python train.py --activation="xielu" --moe_layers=[1, 3, 5, 7] --norm="rmsnorm" --optimizer="adamw" --lr=0.00112 --beta2=0.95 --batch_tokens=32768 --train_tokens=267300000
Below are experts of layer 5 (counted from 0) of a mixture-of-experts language model. Rows are named router (the router's row for the expert), down (a neuron's output weights, with its number) and show model dimensions 144-191. Each number is 500 + 40 x the weight over its row's rms, rounded and kept within 0 to 999. Numbers have three digits each.
Before each expert's rows: a language model's description of what the expert responds to. This comes from a sample of Wikipedia text that the model never trained on.

# expert 56
Description: Commas, dashes and colons closing a clause or name in running prose, such as crusade,, Hamilton,, dash before an aside.
router:461469530490490584451385532513440481496465551440535451514446514491528536511563508510473485418485493513529443481491485512538437470510474504424499
down0:469544515605448525447410451470515495466534469475501517525578510526498447501451417467536495490509473571511523468440560416602564561502549572517493
down1:494482531497549567516447515516454469490483552535464540536536510409462455574508504459417533481529474435505479442544516507410615476463453485518500
down2:574502507514499486463490448490570491544558515507540500474535559489582503472517513516481481533564473481463482495435539506495689467481548510538514
down3:475488449507494515517507515496511560490547423567490486556521566482454481470546476443548485427506485491519523501501441495472661512461467486492457
down4:464524529533495505468453523485471448485496570507517483520542491512469498558418485474517512520457448482478516555527499493493590556555482581393488
down5:571513466510488499560415536483519473489503495563455429512491484439478508558550475422523470494462489552469498479415465572491548528560492528428516
down6:399540538466460425485485452501500534534560507463466534517464512499516456511464519566554521474433537448497516504486531505449568516552474480515581
down7:490548528444526494538543440514546508491467513549511521486497453471513475468418492542461462447450397451523539507473495505546611546445495469471456
down8:521383475494432480533455490447541467542540504537483500502504538514525465456544455447554454568539505489512556522525535502585533512515499560541494
down9:465551492518543560513484537526492503528489580580483567521525504452501572497482480495486551496454489497377516441522492504519672525479478452477483
down10:443457424553429572491462518479530412428442541560529451572529566482599576545529500549500536410515528543475507470462443500469550530511526520513486
down11:534527463420473493508481507541515500505529454524484487502537555493401460521591478506487449569487429573487484488539531522504613470417464555533524
down12:483506433556484472426465496540483463526596443529479509558492553436537538519541555556449478484479541497441541483498536478506648526492513471519522
down13:453435464497465505522512495435478464530451538503501490554460479436509501541501550531448483575480461507422542507516498532522594431538473442501424
down14:447434518479428514472465480514489492439561509473530458506500465447443530456524602482422508522509514532561511416490495486554573513473435530569545
down15:532483492498517543516399511385491511508481521467411540440446518560474474475576452433423523527469523516515473526450566501544508471472522531597523
down16:494502517496497469469442503493495513434456489525567427561522466452528501448488587503460540507518512559485438488416606497539607534548514498468571
down17:468526518503508526436392559490497498438515468502529459556517513458482541453502466535481554503473584464484500513481458455505677470534492498587604
down18:457514504467468515552419534540502471490500482601481490454499540521455459488485461504430497482498518520537444468551386433416528522527498482538566
down19:472507462454481506531401485556506534496460463491482583488600516515478566507497544532480481468526545521486531408484457510522619491445557448503555
down20:489481537480481469560462464506480504525520502546497493535545518512551443524486497478460501539493497426438473538473473485482595521438568519496477
down21:501508532523509480555479484500516464469514505575503509445562508535508529481492523514436529468449489512484512466454473460488805497504459479467506
down22:467517482579511504482461541460493529404469525504549509593452568430507502460484514459466490522509533453451587483546465497553540540490483523467375
down23:552516504552537541501477483482515508513540520541437579442415541569533500402505510528425495497495442449566560524478500496519559507552525540633521
down24:553444526441527509468414556484553494509503503490527498489477546496431462535508524429458587478461484468428496497465556475492605488524451526473573
down25:502463564495493554427446472530500435451472488492517488535530520546481502530547541514429495507454435582529514471408497484502633524508529469560588
down26:546533490519488501456471475490520556505502555506422552546475514470461463461508527567466468537482432489524507558489548513551565594539489477576491
down27:488526515459482482466474485513455487461494479593518516427489481552524513450478467478515514507500515479531498571533421507458523472522497450505513
down28:490554561545460572444415525544512455493501556468561518490542571562457489536559517414552519532514535523515533437522537469639584499519523558460513
down29:537499466515491502487412488447504404546512436506565539570554542469556500553482503500468515535543525544572524439543440545535597463486502520567580
down30:516539457494494452544485513521551466536498492514518463475476548532474467439483515515470467537476469570514496564517461453509527519539497544564439
down31:470472488565550525479409524489501490487582526521531469485507556534520542500530454508455514500569367502450544542482495514534474459512511583517471
down32:514481516455475535516494480457507453489567514521553531463459520459530479498486511428491470516563484508473474532589445473564521524497512530430543
down33:495514518517593469463488537521565536526592508477432434554507509501445570479465527514411541502490505452549487458469529576511499506508491506472443
down34:490519455541455503453379544453481416522457531547474538517521474493582467521526523535533437482475585517542529514543462430508554480595501472525528
down35:530542479440529486425459471474532482476565510476493503492505515461535478467468509501553532566456494504535534513478450502501599563579401552522484
down36:520557440479508486510449583559525482530522461574403595417483524541474552503504542459463441475471533444489522451496518511519512462468494500458495
down37:427508538551488528516479547503484503501509490543513475568501496549471438457445465489543455437559504511566449500491463517522537584488457519483507
down38:496493580494461529493466453466546522444464492527554473557497578471496577440482571529482519483510506535449455454512438495486604492564527486471479
down39:436441487575442504455414532489461513455506539529542497523571527511515536531520551399473573459497518505500543491538499501536773499524519482524497
down40:535428523551459540519416606525514500462620519513522548454505519490532425480495496502473520510543529467522537496536471492489536449518485523508486

# expert 48
Description: Middle pieces of foreign personal names and non-Latin-script byte pieces, such as Hu-ang, Hu-x-ley, ib-n, plus line breaks in lists.
router:413493509527504486498470493576514464486553495490569437531517471468528471559501535574474457471449450568543449574484482534506427512575515482592406
down0:502508457455408508525517562539561472509490525532470510517420473454577508498474466491490498490518538522551515553421544555536563515544568495466488
down1:535545486547532485483519510516431449490525505524481550540514544527491539554456460480505555511460528462411479516570502472562535520506470483530516
down2:535498418498507562539519465453449494395485492494485512511432380499448476486522497522509589496560567504460537549468540535462477558490461531537499
down3:546416489431460525469512433541477529559498475483545448544473473522485499471503511466453467548428512512507558485454510515534530568465461530466493
down4:542488448468508513478529470519505533516485563547572531419473514488556482522497478422529428488507519456520535486546476525504488564433578496426499
down5:509425460466516507494478551524505469496493470539418438570493472437461489507473550471475503504428486538458404575513510548496447496546541486460528
down6:515531522451476495473501598465466515525505511561481494521514539444517501497485603601461519488488473541479540550560423531440488514589465510501463
down7:541475480526577559523501521521476522500498438478493482458508444410485450547504524551501505580455519497525478510493506568509509434478459508508426
down8:543476514411466536435528541467557504541485473483524448544490463507443522490440571527459559448558500482482472458454394511508534527517475470485491
down9:423453480478497478508596547541449488500468537551448509517554546496541513457540517471459439490555452506515567498476583516467588530516516456436476
down10:546505475507545543423516580521509510489430460443531484507483477526546528496471487569556559563511556451538449569511480498509542438441446518488504
down11:473421577416503540517543534566481532529462484489471510471518492529514483560496602455436528513423468603479509429465532522475504536531504527533480
down12:514479567482481472516501511464427534492534489515492492506475533486432553476575503589541502507487479453480530534532502492547481416456450536523396
down13:539448477507490463489573462501492568493520505474413513493499557530495464547477526482503523473490546434517448419556547518508579483495501503541472
down14:563453548508518515461555507433472487489556570490527527450489468543500563490420417541488452456555544481474553492472542566509525511590470492455446
down15:437511509561528439523576557458476506462373430520463518468565503495525428439511527477456453503424488475447513459525505481539569479521462549559531
down16:532514572498483453507528542416531533489526570472565489490605479474490511438480525590529546489399454456480515493480478458444565550500504487513516
down17:520512430484487521435553479492484585498477579554574539472449427540544471593528516526517583485504549527551512581475457506526526478500469543518547
down18:472509551399573481498534566521484445536401486474497515517473527520494476490455585475613510515519505544486492474519577473499516486479486502543488
down19:534458541494552522475445522453507470473570544511526434447509490516524527511533550525471447546468571533479524452543452549554480514547509574531468
down20:540542424522518542490551491538501446494436455517535502591504482532506522495526485587401468454458459487475523490527531494586519478468434495502459
down21:512480554486459407449505593516526487492438492503529549488536546451571485484577514476489535454529528509518466405536520445452498499550501524537478
down22:528492524508469500472506540441523513498583503452528491537467521600484545549476546575468472511535516485546431489475550485483507485539506534431555
down23:519475470483513531512578520509520506529531442530487503520586478545507537510491472489479521532519532538544485500472468523459555533551515551514440
down24:518573495549438498511542596508411501473440487531619512516531484470566461453511488540471503497471432531461504522496560550526495554478461464460507
down25:495470533460565528446524501435555473610435537413486488460468480523510480485520471547503471513497530405491496501557480426415530489475517487515523
down26:503422536452466556510533473469477487526508471512518517444531517462469486507456498494479455505485507512494449438420487523539505459482570547518459
down27:489465501501524533527516482477523453528409434466484522477506604511446418515461498514523572546505587512436489531545562463461534505521458520534485
down28:501588435539465480510561550511470475466449483557538563531418447500553473458529485615496508530464434521475536458506514456501540524446483466502605
down29:591527449457498543506522514469448487564541526512497531508455472405468546438456545551424519530534470499552476482486488617419465447520524556492427
down30:463535484562545543469536519488482481508542523508500449533418453466485560454463517517560508463499440513571492548479511481554478499473496466434567
down31:488471496427522446533542533538561456531472492503495575500575488454582486516550491431498449577458553477445467466557529509489555530549526461538515
down32:479483476580515439443576429539519491511541525532478550522426553544518480426443502516508493440492533512504522553466475481498603518524445498508502
down33:552534498486580522429497540511457528551559577519575495525456446496488468446509513498469486504494470582463441456484535507523517557465508498483494
down34:504508468517505505484549507553550487418424486506446483462491514490503510567421471489568533532482539508509525522410649477449524474475457479488499
down35:511561451500460495517660479507545469417541472462532446495497469522454498465551511450443456545455438516529486406499493487502638481546474508513503
down36:539471474460425499438480446514509549557533563524578547535475569538561460520449535477494445444489446487520509493522506526518471498527484467528449
down37:464481457474521514430457500515498515471510530485505497524431452478464413522486536527476543458474585553508525454501552538505461539455562513471502
down38:483455551452488571615511467565448550432541489482552505460497422417504527537520427569506488467479480431449490506479467531526501549469483493525496
down39:536529502478506486536551526505471439487525507562481524457523445523555479455444473458518485447448606538478505488438487576478551514523532433532516
down40:487492452545527583497511580506547475511503496521490556520568533578498526502496581455585551500526442492502489479560512390546475505491442542483533

# expert 53
Description: Commas fused to word endings or numbers, such as s,  e,  1, in lists, places and population figures.
router:482494477510467540480419521511458462536465582487527448485422479460578505511540543535479479440480518532476474426504494536545430453511495506449511
down0:503432492579408508495545503562458503467548518595506553526510446576498548459468551533501551519534465498500512480474566451479544502574565474458450
down1:548469471557549547474434461487531489515517477455524519518485503519552496465533513455468551520538591525472526505458471566524670528513505514573486
down2:562509453441462489487442458433514509482497585465534506462551503503548465552537530454468465523463530477450516550437493559465666485505516564490549
down3:482497551458496496468500540449520574455520575497515556511511479526424450484475500461529547530498453488542506473492500512524508485524508506462466
down4:539495482457533527449495575503444493547534486570477454484530464494480465516493559478513491555460432481454415498523466465462481502489509521476470
down5:574482455505508500427426519527566495475577507501450528539473503497509483539531548520434517459472494493489543567518432550559572495598502543472491
down6:435511521496457501497453438482575486507478526556474523491494522523477520505501452525535521509445571547450480494474440529479647494508509493502503
down7:503515540521431473464431430530528444520425447403490458509511516500542475487451530490584540437492465469517491500469514534535522514542524496549505
down8:447460469464488560422466567508471495487504471522502528504551534456489510467527576474445517461515516543520510402483498448484650554462513472513559
down9:476477485521492451530487542527448481507486496432461529494455577455426540475556471494586545522573510423491572481514488539500506501515519535520456
down10:526537524438549493477449464428498491486530483504524604465541497537602490478539520375486515570407508539533540520491522458509514469548513513479487
down11:415494534465450474519506495464477469501472538451413579526539483450494552572460486539456517489426400561539543461439486442542467490503587532505552
down12:479477556487531527454475496480434515532476505576508607516509526528507477418516464541426475519541459561429465473470493557596607493461447513498539
down13:483535490527435460499423526489470492488541568466477474559490517487515517528495507470492526517465428494485487451518516470563579522542464566515494
down14:523493516542483571433492425532513534627554540577460518543462494496437473445476511471486517520527484464495546495451534462583522492468549480511546
down15:487553515511523491449477588522491480453453545531488484541435540476507536500559575450520452489541455521513542517522498527509473484456510484565431
down16:428450510447508454457459504504473466526489508529538502422571474452533504506546511464541506449536462496509536529464480586489569521411507559503428
down17:520499496506500538459440465519564452483465530512518496531512483520415516436483487542515519491519500543523427511492520464500556491468465533476505
down18:423480507457503455462458480438489473458449494468545497504546495506473569458508522525483469394476497465466540548513433508521597535503494571542568
down19:526433426453423497454448519483539500529473489515510564533498582470522466527507517472436515455457517545574504463474470465431658539535541563596538
down20:463444523536437445490457482534472499502520532521485513532540503497498495477482534464530528435498496415521561537509466501543556496495521501497507
down21:545527531504488491493459526496452514512536467508547488458474544522513455500543537521434425478577449539549601507449436515494550511528526486520454
down22:435556512459461519473477509527510505555587484589507528486515526555506484511506501526503529545527421518519524524470498470559471493445522488494517
down23:477486487496521484459463506564502392534555426533533521514461530488559560528517519521525494468515488542547499511522525540506518520538486521494497
down24:504499557534458528407485447545508531543512550552498530560537491461537498488468448489471483561492499496525490448459518473553496518526537569482461
down25:517507542552437462564470541470494499489608498535496447496566522530495494495430454490485527503555496570463559463506519450571486473544533567530528
down26:542551519559503556455475418546530525520541500532460512573521559520531449478526508515373450569583431530469504494457443573560539482536456544501545
down27:399527487457478453503456480532485503480540490514467496451494507527495512488471533479505470543426423562574558512509491446532554485546476597459532
down28:428534454484594525498471527542429552556498481624451550485510524478461508462564491478421516513533427519599489442516501492556656489525556538516500
down29:502467435449528481494419477499481487523534535568537542512522569513486491483561474471505490452463527524473425496461479541470700495479482562527503
down30:483532462484517481533552496531489500476478487464557530474539540493517452510523533528487539453511474497459517544546433532499638468472528436474480
down31:522512478460521498500491493494543512471579542554424499435551511506487439423482521460529526536522526458514511497573497490560499446516444545463488
down32:490493436500527519491477522487495518440508518582501561509455562524512450536556470396498545535484499515485534517509571549549522496482452457500521
down33:539554481444464483539444478521461467408481421566524529487500476532584496500509489509455490511487504520521483476541544515473613465527498568419514
down34:380564481482494478437597546488493426560521438523514505481526513481511464530534552474440537553537488477487479535553525553500620505525492456520436
down35:506468478525473525441586567427539501445546556505515507547477525467528554495580534501520547491569475549513501476554533499493719507513462472539430
down36:550532479493532528521457437478555431458580469527456497575415512497593452556528474519406510531515490640485392469519438586547550469534444487504442
down37:564509469473477499445485510499569504477438502529531498517466545521580444512572448476446523503558485500474492513513470502562527486476520567518427
down38:522542458485516512509441498428493529505514518495440548422461532529513548442548451512392478508452434511484488511448595471529565455483508483551493
down39:494433473459539491519499525541571493530556466533528554532516550506506545439492516493604463522519442500555509466404544546544633554436574539515523
down40:491521489472474503449534492502490498478550513497518506515545531472540563460519493482496594502601497511480488478562488485469600499517500487485465